python train.py --n_layer=14 --d_model=224 --n_experts=128 --experts_per_token=6 --d_expert=32 --d_shared_expert=64 --activation="swiglu" --moe_layers=[1, 2, 3, 4, 5, 6, 7, 8, 9, 10, 11, 12, 13] --router_score="softmax" --normalize_top_k=true --routed_scale=2.45 --balance_loss=0.0125 --balance_bias=false --router_z_loss=0.001 --init_std_router=0.00652 --lr_router=0.00126 --n_head=7 --n_kv_head=1 --head_dim=32 --vocab_size=9898 --norm="rmsnorm" --norm_place="pre" --norm_eps=1e-05 --positions="rope" --rope_base=19800.0 --rope_fraction=0.75 --qk_norm=false --attn_scale=0.177 --tie_embeddings=false --parallel_block=false --init="uniform" --init_std_qkv=0.0431 --init_std_o=0.0535 --init_std_up=0.0616 --init_std_down=0.0616 --optimizer="soap_variant" --lr=0.00757 --lr_mult_o=0.612 --lr_head=0.0162 --grad_clip=1.0 --warmup_steps=200 --schedule="wsd" --decay_fraction=1.0 --decay_shape="linear" --final_lr_fraction=0.0 --batch_tokens=131072 --seq_len=1024 --doc_mask=false --train_tokens=609500000 --steps=4651 --dataset="wikipedia_en"
Below are experts of layer 7 (counted from 0) of a mixture-of-experts language model. Rows are named router (the router's row for the expert) and show model dimensions 0-223. Each number is 128 + 24 x the weight over its row's rms, rounded and kept within 0 to 255. Numbers have three digits each.
Before each expert's rows: a language model's description of what the expert responds to. This comes from a sample of Wikipedia text that the model never trained on.

# expert 4
It responds to: Biography prepositions, mixed words
router:123133113166142126148115100112099097098140107140138155111149105133101100151119162150105155102112142102161121102156105099098119102121100098150110103148141123158130092097151154095096152158139097144107114093133164110134097099121145137125103150101110140147113115106107141136153125169152128157160140092100108162109147090147104091161095093105155108111154097097093096158108156114106107103163150157097091152120153160099098156159118105148152110107156148097108156143153125100161127104133111113155103157142165099140149117124120104152152110132141120121093155121092097166119116095112150146091154148164104102159117094158166097117145169104120152102137104093158153160148109107118104135150

# expert 23
It responds to: Math markup, table values
router:123134129155141145144119100104093108089148099160116151092101098139101102153122155155098155097107131108155120109158096109108125111126090098161099103156150131147124094103146155100125156149139095167099112113133160126136119098124143145142090144121104148153103126107100143125157105159156133153152122103102097157111147102154097098149099099107141096104150094102088101156101155106097101101154157156096098168132153149105097148160135100162156115103161152099106162144148124102150145102127142099149096146151151097119147113111112091150153107140149104129103161137101112161119111094119151160103155153163103106155109105156161105105143151097129151107150095100162145157149127103111102137160

# expert 22
It responds to: Word-initial lowercase pieces
router:101062151144133113135113117059124107126131116165100142085087117193113116138089136148126141114123103110155152131142096118118176118093116118132112115149158114132203118115150152100139133144106118126112170111124166116160166101137117155098107064052122126146111036120129131151173128139138125147140123107109118138115132112129114107137111107127118117137140108116109118140090140118085117116138141155109127165177137142097123135151103111138157129115128169094082138129127114121141155102062111110147117137128121128127177131172123122139135078122155100139126130162102100145114133113132140144111135151134116098140133096140156120126113145112095157111162110118142151116108101131115104139137

# expert 44
It responds to: Common nouns and verbs
router:113127082130165123142120121128116146128149077139182126145079095161134115146146151138119132122120094118125173122145125123122181078181112103136105080154096177150130113106134131109128133163121120117110149145125135123102150123107185154087125073099099159134122052101100147168112155115147159145122120118107129145132143115130106142166125116136125115104147102113113111138112134116104112109133139130115123129115147144116127153138133130125150140133142147083090160148150120103129120109117099127129109130134118117073121101066136133201146141125122114160098141089115111145139092121109142147116139149158119121143108157159107114126075136121057172129118101117138131096132206124125122113140

# expert 56
It responds to: Line breaks, numbers, pronouns
router:127141131159148145152137100103104106110145105150128149103119091156114094158113159153092155100105136102156122110160111105098116121135099106159102098159154124154145101096151164097131152157138097155099094104122157120139100104114144144141100140123103138147108117109099143116144114151153132152149155099098100159107155097145103094155106106101147100099155103098097098154102155113105102097160160157095104151127152154105101158153128106151155120099156152094099155142135100094149145100121136101157102157150156089118138100111113103127165105152144115143110158141103101157117112101114155157089154156158100108151100097166159106112152154100133154105157106097161146158143126107119095141156

# expert 41
It responds to: Digits in dates, numbers
router:165141075162210139161195108113124094127132118124168146045147130115136127127146136127094172122129092130170107128138127111121106077101127111166131138147114166124154134117121106084139178123142136139120092097120153170149128093131176138124127161133114137115094162136103125096133088163142179134142103118106137128090116149145127094128088124103135141088139104117126123132117181114126100112146141126139130156140139147133115144143157108138127102078151137108149146116120124120142115112166118091158122109111137116175110102150137107142184134141128075116095138136133081135119116090103131140099129119138127069124128111130148134125086136104152114139161116115136145166122144102140126141134

# expert 12
It responds to: Capital initial letters
router:167091121155145108148145121059122110117130131135156136104181116124151113133068132144126149104126140116153075131147093102109152167080117097135126104136166113120144129118145194117117137131097107166123182095106139137171122108093109132131113131068071143147153134121128148154170109128144113144160122099103133128132142113140111120148096120108125117127146102112119117133113135132103123115137151159107126149146132136103112137140138086161144090095128148110123140131141081118154053105196126093141121131107133121124157117161119126134127067101168127102113142113115110144101109110159130134115137137135110109138113066193129116149168130097087149133138129104134160105122120111109121145137

# expert 13
It responds to: Past participles, table years
router:130138126146138144153128091099105111090146094156135164103127103125105099147108153148101155103105149109146123103156104095104132091123104097161108102161146145141136093103153148104111161157138094156105126107139152117129104096125126133155104167119098135146122121112097139113149117144153152151147149097100110157106147096147102099158100091115142105093160099102095098155104165109104099102155163151103106167125157156103100152158129092147162120104153157101105159155159108102146124099111140102152087146145143102156138100108111092139164110146146116144104165158094093159121123104132154149100154157161109106150112103161145111117139150106126156106155099084155156141146096116118097145159

# expert 47
It responds to: Opening parentheses and quotes
router:146110071136135132131159111106117114113125080119210157124178112060101118133068127124124136123127180127139070118139123128128070182123117090149117124124145088159177130122124156125093158140105109152120142097124137100175100117123091154140121140113085142130102065125116148155161116114147116148137136127103133140115120121139104103151106126120114133134148112111124126140113132122130121111137146135105111141132149125096122125140086111170131152091144142130114151128155096129151140118068078110153124137124122119098157084097159096126137095103139109129085135155117101138110079127139165131121140143134120133184144092133125108162130132095130139115152123138140178143123178126127119107150

# expert 33
It responds to: Sentence-final tokens, transliterations
router:116125114155153139143130099098098099098143108151134149105126105127131099164103158154116152095104128111161128100156106092103131115139098094162102106152145133161128110097161163107117151155135099163108110115143159109142127098125134147137094141128104147143119118108097142119145120154149141158152146099104103161112154089151097107146098099097159099106148090093100110160099164101102092108162162152093096170136161148110100152169125099153164120098159150102109154128139114109141147109135125099156101150143150100131124109128114091151151108144146117143106157139098105165127104095116160156094149160159109095157101107164153110118147162092132155105156102099161146166152115105115100137164

# expert 57
It responds to: List dashes, headers
router:109138138157143134162129097105089108100150103143113162107116095134108097162105154165107148099107138100159106099155110101105129119131092099150101125160130141141112103098149154102111153157124097145095101104136163110157103090122147144142098135137104157153122120114101141127158124154148146155152127098105108158117157098145105098150100090116158105114148102098098094166102168105102096105151156145094104149130154156107099149157131096149155113106149156105103152144140120104148126099126158093148099156158141088104130103113119088150155097145137133128091157143095099157118109106118153149093154164156110106152112108157153096118153158104146156098132090097156156149151110098116096146152

# expert 1
It responds to: First-name tokens
router:117148100144148132142117107096103103097137102155119159098105095144123102156125156162100152106101134094154132099158102100110121109114102095160104102160148108141153099098150141109116150151138102160103114112123157108116111100117144140149092150126106146149115122104108151123155103158161126153153158112109091151121151095144099100151096102094167101100156101093096098156099162106103100099153167162095100161122161157121101154164111093153157119110155154094103158150152114102143138099127157105151093169138165108129140110121121104128152116144144127123114160147097096157125106089117155147096154153160107100140101107151161114114139163098122149106140101097159142145155135109105099130161

# expert 6
It responds to: Mid-word fragments, lists
router:123140115143137122154121102110100098100141102154122154103123102149099104155126162153100154095109139099159121106150103109099132113126104100165109108155153131148151097100152153098101157151143090166097118104140157114140112101133137143140101142115096133150111144104102146113146108147146144164149146101099091159104147094149104110153097099114152102103163098089096097171112164107092098095151159149096102161130156158105106158157124101149160119103155151108095143145137110105148132098114142100159098152154146092134144099108114097133148097144151131138097152139094095160120104099106149149095161149162108103159106102160159104109133156105118161098154109096159152138156120107111107134150

# expert 45
It responds to: Non-Latin script pieces
router:120157126157148125149131095102105101108142101142118160097103094111100098162115155150108153097106121092162124118157097095109114121124106101160093113159138135148155096100150157097099156154153112160106113102135160115128111097144113131131101142118101138162110135104101144120147118156153132146155136113096095165107149091155110098153093098113136108106164101095098101153100159093099100099154162150102102155119151153111095163152113097148160115107152154107111144158137114097149127100122136093142097168158157103131148117109109109150157113139150130130097152131103100160111120100116152149096150165152111090159098118163164106108115155093124148107138105095161161160151135105106108146153

# expert 53
It responds to: Short function words
router:174146189139154166177080107135115118112133116161110139112122129251109100156100144142119158098110174096149136110157111105109053109155120111136094113135140156136164104108147142117132144145117118141101153117113149131185139104109132148102113204158113115139116124111093159095138083116159125141156110111115124142107149107153094106150111117121142098128152122118112098149106156125105112115141148137114111138120147157112104145139108126154153115107156140109104150147157107109128111100143208095143117129149155120098143127142098116137151121089140143126117139127117111139160126124151151131102144146139104121148132132108150136120143147108153147104141117099136140144141111119087115131143

# expert 21
It responds to: Mixed word pieces
router:126142120147144130152118099108095105108142104148150156104108102144090101163111163149102150098109139094160129106160101106092130113128095109158103114159152127149165092095155150102111151153138100156102118109142152117129121105125159137158105136141101144147125132105104143121146117151154129159160141104102104147106151096151095101151104103101147099106161089096106097152106161114096094105161152158098096151114162157108102148164115095151158109102159154099104155143147102103161138103117120103155095155157152101132139105129108093129156110131140116131098156145094098160106117103123156157104163169157109110156108111165138110106144152096142160102144100090162159159151116109109103132152

# expert 28
It responds to: Word start after punctuation
router:110167181132156084129164116090116099136142111137136151115094105081140126157134123139102131113117148141139142123129127121118072153063109136126117103137160152136144123122135156098167134160077138134117136098132131130196145104128101167107128086100144179151161067125119122113184120130153132130138108116117112136141123111148105100146107116119167103139150105123114105133107137123099129106132141146111118130161129135104110134125131114158154146119146158118100128129172075117121160110081162118168128124098123121165122137168134121111127092103157060045119128164110097129098116125125152131114131140134120119158131080144135138158097141105144145113139131125135153088129076126095117149147

# expert 9
It responds to: Adjective-forming suffixes
router:115062179134118152155113117137109126156178090169066124126175105107151128131113150139111128123132121122143093124133117120119142071206115116144126100128153129161162120121155143103160165139129117125103083170121140151079155112134234147129119094183115152138151113076119164186111160154142150146132120129116149144102137111168119141156128120128128116126149127109146105141115137095127123109151134148112116171151132144137118147144133126143142110112128140129137152143138155120134099115181129119128124133134139125153142112122148137093147118126167143164119149091117115152095114130085138146127148156127131136140113139133124136098136126126114153104157082102147166119114089082151138101137

# expert 38
It responds to: Word-initial capital pieces
router:100148190141147125150119114074111117117127117167110153106091102196106108152106142156107147097124139095154122124148097109115149157093100104143095113148135111141146099097147161111122138161149106157112151102130160138109115105137158138091105149089127143151115099116114140122143112148148159149146174109118110143124152095141102113136097105130123106123156098104100114153102160121103110115145149147095115157144137144096104146161126094133146129108152142107107148115162115107158158099121185101151109145138145097091146106134127106068148093150147123170117153155095109150117108098122151158098147149147116110146129117156154127112041151100117162110146110092149151123134143118123105159145

# expert 0
It responds to: Nationality and place adjectives
router:114111163147126126148119100104115138121161109136119123123116117184160114147083148143100149111121129103154132117148111114110193110146114114145112121153125132149115106109162150106166147141129108131114148145103145122108142106081088159204117151152129141143147158083114131148137118133136177141165194109109112146111156092147110120152121113115112098112147112101118110158119160086113116109141153146112116142141129136120106154136153098130154144101145135099114142145160118109139105113176133109142101155147131117161143124152079119116146129123156138186096140150106109154114123122062149134097142143149116110138096110142122115103024137118142146107163096099159149149124177117117104124150

# expert 31
It responds to: Table zeros, line breaks
router:123131115156144140154119102095099111094138100145119156098124100156106092165125155157101146091114131112160129100157105098103127127134101104152099110151139131149137105100155160102112146155137101157096097107130162117134125092122145144148094141133099140148115117110099141120151110152155140156156160106101103148095152107154102096150100094114145115106151100091094107160103155106097095103162154155100101160120161154102097156159120099154159112098159155109107157148151109094162135101118130105159097158146157097128140103113122097130160106134143118128099157147102099158120113100106158160097158161160104101147118104180156106118134156098135149099149106102158143161143137105106091139154

# expert 52
It responds to: List and heading starts
router:125142119159152130148125101108097106100145100158144154106116110154096101159114158149104143104113138100165120095161104098097112102133097096148100112155147115145138101106153155099116164156132108161102108103112152118151114096122151144141100150120099134163126128112098150116145117151147138162151155097109097160095151094144102097157103092099148110105154103099097101164102158105105099107157163159100100158115149157103099147155118101150158118110156147101097158149148111094153138100138137111148090152165157092132146111121119097137160102133145114136091160146091111159115115087109147152105153154153098091152113103145132107113139155097119162102155104089154151125148128101107096137150

# expert 55
It responds to: Chart positions, approximations
router:118134126156149139160118098112099106095145088154123156094122101152107095157114156154100154099112138097160124099164096101104129116118101100156099105159153128145141093091146153093105156146140095154096109111134151110145111093127138142156104145121109144158116121110095144123141113162158135156145162104102106158109149099152104101160103099112142107095159095099102102160106162107098102100153161161103098152120152157112094153162116105151156109102161149097107154145145120100153136110126131095161099156149145100121135116118121093138153107142143115137097152147101116157128110093124155160098156167160114100142103097161154102111157161101123152103148102097161147137147128106111105136161

# expert 43
It responds to: East Asian name pieces
router:144174151137127094159142120076102103118115110139108151105070108148092097155101156136128164102123138120150074110155103111108097170090101098151106095156127135140097116109140143109139130142194096163114145123118159101100119115168137129113095172141115119155120151116120135176155085121142099139144179109107101148115138103137113126139106107092109116126148109097103115149127145109113106113145152149098117145109150139118117147146104099141147089109146153115101146115139119118154110107134165112155099166138137111164173118141136103097153097176129143151118148170109119143159132106139140150092146141151110112136108071160105112103132156107137139115121111101153161130170171108100104165146

# expert 7
It responds to: Clause-ending punctuation
router:118145108153144140150113104097099121109137113140127162105135105159099092158090156156105153100112147098157129091150098101095123114122097105154105117160146135153128101096150154101097150153151094164104112120131154119144108108137131146152103138119113151162116101105106143117148120147151143149146158108095113155103160089162098105157094093109148105103162101099094093162110161113106106096157156148100108155131155158107102150156139105135155121104160144109102164133143093100156135101125121097154101158148155098162135100121100099167164102149156126143101158139099104156124111100106155159098158160159106107157117106159154114113133149105136154093150113095157160133147145108121108141157

# expert 36
It responds to: Adverb particles and taxonomy
router:132138144152146160147128108102104105095135099150119159095151098136116095158130166159103143095093139098163104107160096112105131114138098106158110111152137136147142098104159152108119154148140110154105110091123148102148113096135155142127105128085103147157114096109108143094151134145141133148149141102100102160101158094152096101155094090118177097098148088102107109152094166104100101107159155146102107161147154149101096151151127099151154116103150151098102153154149125111151114105136122102145096145155156100132147108112114104161154109144148133117098151134095109154122116098115149152098157153156108101166100111155153113112171160108114149107154099105154154131150092097119101133155

# expert 61
It responds to: Penalty marks, table pipes
router:132136126155134144157131105103096108098140103148116155106122098148110089149110154154115153099106129110150130101150103088103131124133097107158108106168142122143140103088160161099113154161132102165100102104123151123139115096126150147141091128127106146151122130104102143123147115148148132162152156099102097160111152097147100090151104095120143108106150100091096097161114159107107105107154160162099094153122161160106100168160126095161160132111159157095106148138146114105149145110130135104146106157147157095130135098089108088137155108145145122126106168142097099150120099098119159152089152158156106096147120101161148105109142163094138157109153110099161156166152131102119097142156

# expert 11
It responds to: Comma-attached word endings
router:133159100135130102136190104138116130102146117107045146154174117068100113132068131145095138107098178111144109109142109107123141113166114108148116133140157113132119129121127120120092149129122110140103132132083129122107105126105154140170117172092096157133128135114130142116116128135135158156135126119107060159085107124129119113134117110101159112084152114110110118149113149095129108115149146153107092172133149144101115125131148130131148114109146146126141149114099105096150111109180097117143114151126158086172093116099115117197146150101153144134114141120113124150134092115105145137109157151146110124136125128158184132129199143115072136113129109120149136152164158129117126128154

# expert 16
It responds to: Table cell separators
router:137122125155150136157126103104095100092156096145127155103116099146108096161115154161088156102120136102161120110157097099092126102145099111163100120161145124153131097099161155104097155149131102159106103100114157123135097101123151137142096140119106145157128124109096144124151115153150129159151161103100094157100147100149098100149096096107145098108158096106107099153105153111098094096153160161101101156110151158103104150150121106154164125109151150101101143146149110103151141105118131107159094160157153101132143105111118099126144102142138124138100163141091101157121104096116158148103161162163097101153113095158145120113122155104131148101151103097154145153159117103113094136160

# expert 35
It responds to: Biography sentence openers
router:126144127144140137159141112109094098105141104149127151106109099152103095155117163151102149092112135096155128109150102096100121122132100103159105107149153131155149093100157150102108148157145096164095096097133167125147103092124142137150098143121102142159118131101104143126143108154150138162154157105097096160118145101150105099151097092106152103110152100092103102168113157108095103107158151155090100149122166152107105150161127098151154113110158152099100159144142104097154133095121121103165097153147154090136143099123116099138150099145146127134095158146099102164124112105114161159096154156152106097152094111159147105110149148103131162095153104095154148151145124102113111134153

# expert 5
It responds to: Name and word fragments
router:128137108154141127151122097099096110105141103157121151104103108145101103159115153152090158093116137101157122101159108103100124106140090104160097120157149113160140103095151152093117151157131092159095115108130162113136096098137147139150104148114109145154117126096104145119143115143152124151145142101100100165102142098151105103148104092107156106113154094101091097161105162107101103098159158160102099162124154159101099152159129095164155122107161156109108153135149105094153129098129147096146092155161149106134135111126106096136156107135153126129086155162103104156124109093117156155101160151164101106157102111155143109113152156104123155107153110094154156145151123111123104134157

# expert 19
It responds to: Coordinate symbols, markup
router:127065134141142203149146101099113119113155110151147151112100111073085099150108143140109143098116145104159135103152102111108057126102103103157105098141172114127119116109154157111123158153156103154114112109116160114127122105121155153108111172150116126142122141111106134081149122120141110153158173105098118151119138106151103112147091102117090106107149102100096101150110150122098101102147159143102111141129152143109108147151123103142146162109161147098101144126139127100148171099135105098140107132163150099130153117103098089132148102136146114082100151156109110151110099110111151150114144159147101107154110108166140109127123147105132140101161111108152137117148079111094102103147

# expert 10
It responds to: Abbreviation and name pieces
router:133128091147147105153094097119108098110153108149114155108071101109135105157112151137113138108105137112147155113154111104111084086138111104160109124154159111142143103115156148111092155145166100159099105109120154128139135101145174141151099137131084163154137161099112153145140111143147118153156172103098106151110140105148112117152101105104114108101139103095111105154106157094097103100154165147097110146126149154114108158162130096141145083107144149110100146127148126109143125114114134106152105151137148104121127104155107098157147113150151131201113153165102103153151109104126145155099164155155103103141107105161149098124082152103162153096144101107157154131157113117112104160153

# expert 58
It responds to: Table values and splits
router:121145123151139134158113105103105101104143101152135156095108100152101097150108161143107153096104136100161119097154105103102131114120095106163094107158155132141132103096158160100115149157139100163093104119130154115134108104120138147147104137127102144153106136109096146113161106150142132151155136101104105155112156105145105095155097094116156099099148097098098093157102165101103099092159159150097092148132155150117105157164118102155162111107153155096100161139143116094147129100126145102152096160160163093123143102122116097138155111139147110131108154131105099162125119095105146154098155159148110093158108099166153111106142161093120159102154097092158149149137124109108110141152

# expert 8
It responds to: Numbers, percents, table symbols
router:128132131154145144152121094104106104098147093160118164103097102123129089159102162157101152093105131115153106109157107099098123110135095094156113101154144128138137097096156159104119152151138099162103114095131152106138107100115139142140096140125102150158112125101096132120147103144152143154147151105106106156102147095147102101154093103115150102110152104096098098148104156108101100099164161159100101158130159156105101150160128102157165124094156151106102155140150122095146134096127154096147089153156156098128140109105113105142156124144144123113099154145100104156127117099107153152099161149152109090162115092155159104100129163097129150101153108093158151148150122100117099132155

# expert 32
It responds to: Conjunctions and title pieces
router:111128140145142106146142099108096111102150111159117151103110094159081094146101158136096146094107125109157129103163095107103117127129097118152098096144150133159140103094154154093124156153127106157095081118142155128151112108105141141164101160149101136158123136108101146129136115154160135146160134106103101161094146097159103102153106095113148106104145100098094095153093152109108094103164157161097109146112159156103094154148129101145165118101161150097101150149146109096159122104104106113143094153155149095137134093147109102130161116131148128137099167153108099160112110096116151148109157155164113104159102098149160115113139164110122157100158116099158149148135133113122110138149

# expert 34
It responds to: Pronouns and table codes
router:135135129147141148159127102100106110107140111149119152105111095139111099151112153151094150091112143092151110099163093105103127113124096108160098099159142121148132110105149163097112164159143096165097102112123159119140105099119147148143090143114108137148112123115099132118147121162159131164149162103101117146109149098149106106152095098103142098097163093096086107155109159104103099101154158153101095148120161161116106156159128097151166121107151149100100154147146102094145134100117137100153095158163145099138141106116116096128152111143153125134111161130101099159127114100104156161094158154165103096162111104162153106123124157112135155104167107093153154135154123101115096146155

# expert 40
It responds to: Sports and media careers
router:123130125153143143151122104101108107099136099150116157112122100142116097155122151155091155097110132106159118108152098111101123122140096097167099105165148126155128095101149151095105157157135099161100108096134148108142106098119141152142099139125098132154121123111100147116145115155153137147140127107102101147109147093141106096152101092110144111099153099097103104159099161109103097103164155159095093151128167159119100155151133100153152125106157156095094164148146104093158134097119149089154094156140147101127149102120117098137165104134151122143110162152096101160114112093120159159096161155156105104157116101170149108109143158092139151099154106096152154152153129106116093135154

# expert 51
It responds to: Name-internal pieces, sports tables
router:118124115146141130151127107106105100104135104151124162108127100147100091165116153149102157100106138104152120103166104095088122111133098103158092108158147123156137097097152162107119158142150099155094105112138157117137111108125151138139095125126101141146120124113106143125149119147158137159147159099103101153106153100146102096148104092125159099104155096091092105156112158103104102100152166165101100156117163153113099156153124098162163116101152151108104154144164111097161130093120119108153090147147150107148133108138108098149162109139128120141103161135090095153108111095110158166102156166161102104155112106170143109108151157098140153104151102102157150150144118105116100134159

# expert 50
It responds to: Foreign-name inner pieces
router:135174144146143174149138099103103116115144109146137151115131096109118094159117159139107163101107135109143119102149099100099141145108091103154099102155142138140101118101151156102124143144142102157104108099118151110128124101157173134166097126130103173154129117100106144123143102157141140146145167107100113155105156105148098110159096103109135098096147102102101106152108156114107102097148162155101113146131153148122104154146102098135161112119155158104101147149140121096149094102103192101155097138153146106086141100135109096171147102174139123162115160136109104147131112094117146146101152154152103100148114094161178112112133151100161139107153106100162153130153120101114103142147

# expert 3
It responds to: Word-initial fragments
router:106161183142169156142147118094112068118143120148108139106051110150152109140111134142119149105135127116167083117130091118113116066121102120138117136142154090135211118102143158118135141133146127144109132139116161141156138093128181143187113103109121174150135129125122135098163115142150116133144120119116124128126142115143119085156111125115108106130146103114106110138104150109107123106143143133108119156124135145074115148144117107159135130102134146116081148111148132119138105117084198121140117139112120123176135126152135118178132095090141089164136142131112099141114089101123151142108141149141120101170128084160186123146088136110127133114134117123143153098121073126131111108139

# expert 62
It responds to: Mixed word and punctuation pieces
router:114130107153141148147108099105091102099134108155129157094123092134103104151139165159104148103109124100152121094156098106103120105113097106151106108154145125144135098102151151108119154158148097157103105111127156119134122091117149139152095147112105148150117139106094147129153118149155128153155157102099100160114145099148099102156096100096155100105156105098097100151099163104103096094162164148099111152131155159113100159158112095156164110097156151095107149134150107097154121094118151107156094150141150092110153098134113100143156117150140119123103155136102104150126113094119151157099148163165099105160106105151156110116138151099124150100153110099167156165151127104119100138158

# expert 2
It responds to: Auxiliary and main verbs
router:102111044135168142131101109126119114104124109132134156132186085086129110137138140159131140111105150117118146106156128111116091086106111118124100078133123158135124117114165123128170130155099128131100105080167140152114137108148090134125116134098112150132101112133104148180136135152168119132120124130109122159123122120137104098156108113147173121113138115118127104141114136109096117129141128134107116136087166139128122125163128128166127167121129147114095172149132097109130157115141113120155121143176146138074163096060088104073136121110118086138097162081109125137155136116133145160103149136140136106198113129190106104134122131120097148097130125083147119082141136125132124106133

# expert 59
It responds to: Suffixes and evaluative words
router:098138112140148119140134113128112114119142120147095129124083097118144113142208146159115148114131125112131174110138122109118057136153115130151096084145119196142179097102146132109143144150165124132104117147136135144096133106095077141121124093135131162141122112122093158129130142129127150135133144107115134147119127111154116135152124102130121111121152108114110115152113159127118114111147137145114119127123140156086116129129136114140154143128145168109121152113130139121134166106062127128170114125135124115255126124080150121122147136128130082153107143120123118144148091120085141146116152152144129107151118121134081123101040132113142143107135097108145147080126130104122121108141

# expert 54
It responds to: Main past-tense action verbs
router:119129091154150138155118102116098098106146098160161147117120099147109105147124148147094141097115137095154121098153111111101122109108102109145097109145133127134140106098158152103101156157134105154104105118128154112162128102107161145165115135073105139154134117098110151138142130145145130154156142109107105161104151101142104106149104105116148103099151101103111099154112160114100097098150153156097094156114149156106097150146122106155152120109150158094110158156148112100149109101108086096156092148159157109151135106092102091155149118142136130131093162168107105158109128095110153154095158151159103110158101106157145108118173147100114152102160092100163146154163110101103101142162

# expert 24
It responds to: Prepositions after nouns and verbs
router:130139076141135111154094112146123131106133133187102121136179110099089128142140158144143170120086154128126073132151121107110093195182122132138082089144124142164149115119185117134111122152110128139112153104111130128136117109127087132121130161158111144147099086120116152147136141120156134138151139111131150127146139117143122120153121109134090115084144130125097107160118155111093105122129136137118084117150153132096119116117090129172171122137143126103119155113118093108122159082095154124155111112191187122091125098075127116153143143113154100101061137110122110143156134115168136158131127126135135106134091128123157141153098150134186122104131128133133130130134083119080122114129

# expert 42
It responds to: Numbers and unit parentheses
router:122166110156146114148126099101104104099139106158135156108108101142105097150105161155109153105110129100167128103156094106103119124126106105157106109152158122149141097100165154095110161153143102166094119086141148119140107108120145143132095132133106140151110143101108147121150129153148121149147132102108101154096151103157102094155106096114147105098157102093103100169103163114106096090154160147099112143124162156122097151160126096155163111099159160106107154161141111109157129097110139093157105154150154099109142101113115102133161112153142125122105153136102108157114127094121162159095157156163099092145123114174156101101124157099114158103144097098153162126144112110107110129156

# expert 17
It responds to: Coordinating conjunctions, commas
router:133141130140127090158180101138118131105161112140053134126160097164093089150101139139123148108092166094150133116135108107113092123145110107142110114140178149136108098107135147100134142138142110147099136113113153122154138123079112147138109170104123138145092121114094153066135095147155127151141134104094105147096141109145107100158106104131128099099161102111094096151097151132101111108151145153109097153144146154079116135143145107129175078099142161118115150128133116105129144112143159106154100126137156101101137117129106101170144132086142130144118143157103107145150127112111156153106147154154100106169150121124210121131121142110111155100163125099155141140111154125087122106144

# expert 26
It responds to: Headings, cells, measurements
router:117135121148145137158128097108103104098145107151130151093124098137110095157116157140103154100108140101160116100154096095100124118125102098155105106152143132160144093104150154095108152155146112154109113109138151113138103105120137142147102141122107137160112128103106150115141116149149137156149147095107100151100155097150100099157097096112162107097155102100092096158099152101105099095164164152099096159128154152115098150156138099160154113105154154099091156140142113092162129101113137091158101163156141104131137098121125100133157102140147120130100154142102100163125113093110148161097156152162107108153105099163164097108139156092117162099162102096163143143152117104112108133158

# expert 49
It responds to: Line breaks in infoboxes
router:125134124148140134155115105106095110102143111147141155100106098155103094151112159149098149090102146100163124104151111099106110109123097106163097112162145126143138094105157158094118160165140099165095111123127156121142098106123152145150098136125106144160115120096111147124142122153155144150152158107096100153104154093150104100154102099107151104112150103100105093148106163110094103104164162152096108154120155150105092150150122096157154110109156153097104154136141115096157142094116146104156096160164149093142148106116112098125156115143145122128104164132089100155133120103136158152099157160156103093157116107158161101120141153095129149109150106092159156159159123105113098127156

# expert 15
It responds to: Line breaks, table cells
router:128140111155143142141116096098099117097130107156130159098121099147108098152098163154108152094114138109159122091159108100099129120134091099154106108159137130149149096106155159099113157165147107164108106106132162116145112103120149144140094151122106147155118108104106137112145120149150134144151133099098095161104149105145097101154102100105142105103156097107092104158095155097095100101165163147091100163131161154117094151152140101156158118102149157097100153141145116101155126109127132095162099159158166100139132104110106101151151106150154122133101160141097105156125114092111159154105154154164112111161107101155155107111132156102115153097147101101149159151148113103116103135159